config = dict(
    num_hidden_layers=11,
    routed_scale=1.0,
    balance_loss=0.00621,
    vocab_size=32768,
    positions='rope',
    rope_theta=57200.0,
    tie_word_embeddings=False,
    init_std_qkv=0.0194,
    lr_head=0.0111,
    warmup_steps=200,
    max_seq_len=1024,
    doc_mask=True,
)
Below are experts of layer 3 (counted from 0) of a mixture-of-experts language model. Rows are named router (the router's row for the expert) and show model dimensions 0-63. Each number is 500 + 40 x the weight over its row's rms, rounded and kept within 0 to 999. Numbers have three digits each.
After each expert's rows: a language model's description of what the expert responds to. This comes from a sample of Wikipedia text that the model never trained on.

# expert 32
router:551563474480463513544495510483486499495505500453496569476488600501499453503530445470485524511440494566496533489441484399499455461602453478527539494470501451466517484552535582504426462517480342
What it handles: Blank table cells and vote headers

# expert 23
router:490489536414485573486557525463501537497492485534457538490450512563501547506532515481534522523516478557489475495518528508499509451500499606505533447455501578521500510534497468560464472497563457
What it handles: Personal and place names

# expert 17
router:533524450467592536541472457483466534442498493504447508512501549583448531466558497441552511489446503503461470477446520508580495547550430577512528517473493421580549523530537470518487504589503449
What it handles: Sentence-ending periods, headings

# expert 11
router:502488515480493538385519568539530489469494467531456579474462531541509474516460551510556523536458536454497557473442598470535482473462480565457504486510480508450463480532421472524509514519483474
What it handles: Temporal/locative prepositions

# expert 34
router:497491479498598480484514518555494494503466512528428577584534562523482538560496442446520525538514458553480521482485497527519554471491518640433507482392550510583453507510527507446492484516567430
What it handles: Quotes, plural s, numerals

# expert 25
router:475495472457476447484583493569497427489453445501455503536498494507508531578514499448474487573508457516468475507482548506457511468478451617537499447525394560538518524491494457482526398546576479
What it handles: Abstract and topic nouns

# expert 2
router:494553538408571558437514520438525492494448517509437558456512524556476538536538508483511505571468498472462493461469522451468522443525399550457496446485489590597582507545418452450506451461520489
What it handles: Institution and occupation nouns

# expert 29
router:484477421474491504568540493480465502519470497462467533482477527471456477564503549483533543490462493553528526499429530485517527535529475507541541442509514576485515539609509533542508470477480496
What it handles: Years and nationalities

# expert 3
router:544538432484553536480524511558466479493487431516438517523454534545484451533486485415512480508498446530490513493478524479476452487538487505509504486481495499429492551540538502487478516543497485
What it handles: Closing brackets

# expert 41
router:481575533486500527421530526382489467510515450491444521521468553536510402467526467441525567560458504550500462480446482494462480504565515507478496470514532513521484548525563508490434450504513532
What it handles: Coordinates and title markers

# expert 15
router:451555526411485619471486525518478418493480467486498497559545507550426515574513511500589502502506475560499509466492453461490432458501434601454531520514503483462510544509465467499466443505537435
What it handles: Action verbs, particles

# expert 46
router:489513530444470528438512493539499482514493530442457528512505494497490446549491568462501542493517535566507481508460514447517464502527526481522493545464486519465562522572424530512510504588484445
What it handles: Sports and election careers

# expert 16
router:502557505489410497498610520481472466498465458558463515463464521529466418551504434415435518507473544510467480458468526482467460501509472509517512465447410495531538525468547497470486436481507481
What it handles: Word-initial fragments and LaTeX

# expert 7
router:540553557491519519524565501433473460508454501462494486470465532525517462529512506455567482471480458521421589462461577480461432535474525525496498445495441482476522504498446638483481518470553480
What it handles: Articles and determiners

# expert 20
router:465539468461523504478491452544486500447446515524481541532535526507459548527513471502507447507490466520510503449477536500491470388520525574497516473391510473520493567467416539441493403534505509
What it handles: Proper-name first words

# expert 24
router:508542514449489562368518513507482497450482509522426509525450532545454510513519479474524560535474471518476511458453525475527463460531495514513524467448497499527531549518480521492455462565546466
What it handles: Place nouns and sentence starts

# expert 9
router:559500503490519521465530518447505494433430496427466466505388539507577499517501501486569468528471511514494598485491516510482509433530526534494512460429521480443467545505481516412511488537500398
What it handles: Prepositions and quantifiers

# expert 36
router:574552521508525497497536508486498480384517477544491528494513542468476534501526478492486566536461544524458488465484527490566482563540503503511508494411460506510475604488565517499466431532536472
What it handles: Infobox fields and coordinates

# expert 1
router:444521406511529458481546513546493470361541466474426569457516484556409511521528516507508532497494484535520501496471568539513506464476515547502488486543443553542558498497466516472488396487552478
What it handles: Kinship, role and part nouns

# expert 19
router:529583547461514522481521545459469472443487487520450535465492536538442478490535439486491526474491506572464522429453558468490475479520507544512580479518485555455479541568527527490477439528520472
What it handles: Non-Latin bytes, symbols

# expert 38
router:503545408466561511508552547517467490514482508507469596501451543523486503523494546469454592521503518486461489490489524456496467497537497538481511459461428461532599467514446509545459471460474514
What it handles: Word-initial capital pieces

# expert 12
router:559526477462564524582586505487463488500490504409483523498385476533481471511501467431483521605482501498507477474479567495545488528500486492453571532507480526565571479568495475533529490515516512
What it handles: Mid-word Latinate pieces

# expert 5
router:452550495490532518512478572506478498512426507523396503477433514510433530528515500442538483472435460498528461465459495481468528488526476515488499472407519553461529542615491498523413503560493495
What it handles: Table cell separators

# expert 28
router:500545466452540519489511529482443486481467583550431552514479534529468415438542448462474512532478480583481478461418539496469453455514505507510512489472484481430506532543508497471464447526480462
What it handles: Country codes and capital abbreviations

# expert 44
router:473507506508582524556477492503501496496505513553496512551465511514519511436542484469525463472445448562478500475466534451506448531478459504416525461415474516495487527564475538504459419538557518
What it handles: Hyphens and list bullets

# expert 42
router:589523478461587513530557483532487469525463496538456486506463520492461510476502513491591549524485488536483465509471521438494478484537502555525491473495485494450528524543511561493493491588471453
What it handles: Dashes and brackets

# expert 21
router:517560535458482513529521519543472458456467515466463513547483491496517525540519446498515548405466492552492492461443534469552501400550455580478511456490464517461533551551558528537418428567480512
What it handles: As, than, became

# expert 45
router:536524540443507548474497535545471497487468567535490556491533521539502520523516543481489512471466431591474495508513519413500468497485502590554537464462536532472547597517447510436445463455516492
What it handles: Ordinals and album words

# expert 14
router:523510471490541508483513529474526505493448528461490536506510495479472541472540452449527583435501385490427492473345469398487474511554540514497508509543484508532559525529513516438386467521516463
What it handles: Commas

# expert 13
router:525538545476394534428560439536460509450420480485490478540503504499523512476551492478505552448492493502529492508476537487459516476511478526505529512474476500448557520460500498495489508528542531
What it handles: Foreign name fragments

# expert 47
router:499520467530504602463507510457435477473481542546471502471504546489492499438507476492477508511492465555416478497454511543408522453493490511538593467491500461463519516534453525468538484466471501
What it handles: Capital letter fragments

# expert 39
router:414534451477484486487537498452445519517403548479486495538549519527457459475549494443518513582492448553516546485495524494477514487545494598410577511478446549430531470557486503496491509506512477
What it handles: Table row pipes

# expert 33
router:472512494487517508502481512562469457511537466528450562535514532520415476471500454507505530505511436525511497444483475458451471475539438521502503497459502519484564506470510477582483422500587482
What it handles: Colons and semicolons

# expert 37
router:575521483515506465505514469562437446534488516532438522508436482522477472423547482460576544540469488536479503508479502535535443478455505467446484511502482484567491595548520540491536559514490482
What it handles: Of, to, for, with

# expert 35
router:548499460476493590534490515598507501448481526524483522504510549530450521567551525485511565448467452547507485519426503551521494456511504476548534465551371502523454486504412482504452501467572414
What it handles: Clause connectors, time phrases

# expert 43
router:547512537512559505436598521524476495559484526509451525501497524481519547461545495470473504585468423527547525461441519515493566513501527540524504434395532461477486490556443551545504536534527430
What it handles: Infobox field labels

# expert 27
router:550566432463495550431487573425513440500486447551480512554523556514488430497488431455509550463454489536459481440514540504521464448535502525442503427465429488545468497496501538553460465490452507
What it handles: Coordinating conjunctions

# expert 22
router:458514563459541569447527530493438510525481494547440536517492508486481515488515489458483534524483456589509477440457559483476480481531456554462510521475517484482529539514440501481478458526566469
What it handles: Month names

# expert 30
router:454548569450472564480515518515462501434488593444517492559528512574401475480525439472503498529464480469434515528468508571537486403550531518472563461502544506508524542477513553470471472525485504
What it handles: Name-internal word pieces

# expert 18
router:562524448460510520425510449521491441559472506502491511490435560524450472511508538457531535498474459529489503464517587435513438459559522551471527515540476507488563458498453525506462499504504508
What it handles: Function words and verbs

# expert 4
router:508551493482483533408517509507459483485450540524423526463488512516488503449510487451504533529510530523471532517470488421553495563566543524505492522437515444487575530568466547514505453553472460
What it handles: Table headers and athlete names

# expert 31
router:458523494448476566468566522503446446493485562523441474504419531490494494474536517478579476452429464536480469476445499543459531483542506556433524488508419470516483541552458522437486503473547501
What it handles: Digits in numbers

# expert 8
router:543540584482524555519509499475506490476458491475451541481467493527448496491523440449484533498496486619479521471485524547499459482509496481527516461498489532507540518562495511459475458504554481
What it handles: Surname and name endings

# expert 10
router:506549457441453493489575468460513469519435489515485565502475529536440515515518476437515491451464440484448446435515566504558480434539472566507507523597499471562457470489500590400474470519592527
What it handles: Possessives and modifiers

# expert 6
router:503544491470503525488556522528481460463459488517411508521488526529457423519537448443538516518464453576475480475450556427459481520483499528522510448487469516506531521522491508507475412576534439
What it handles: Abstract/person nouns after determiners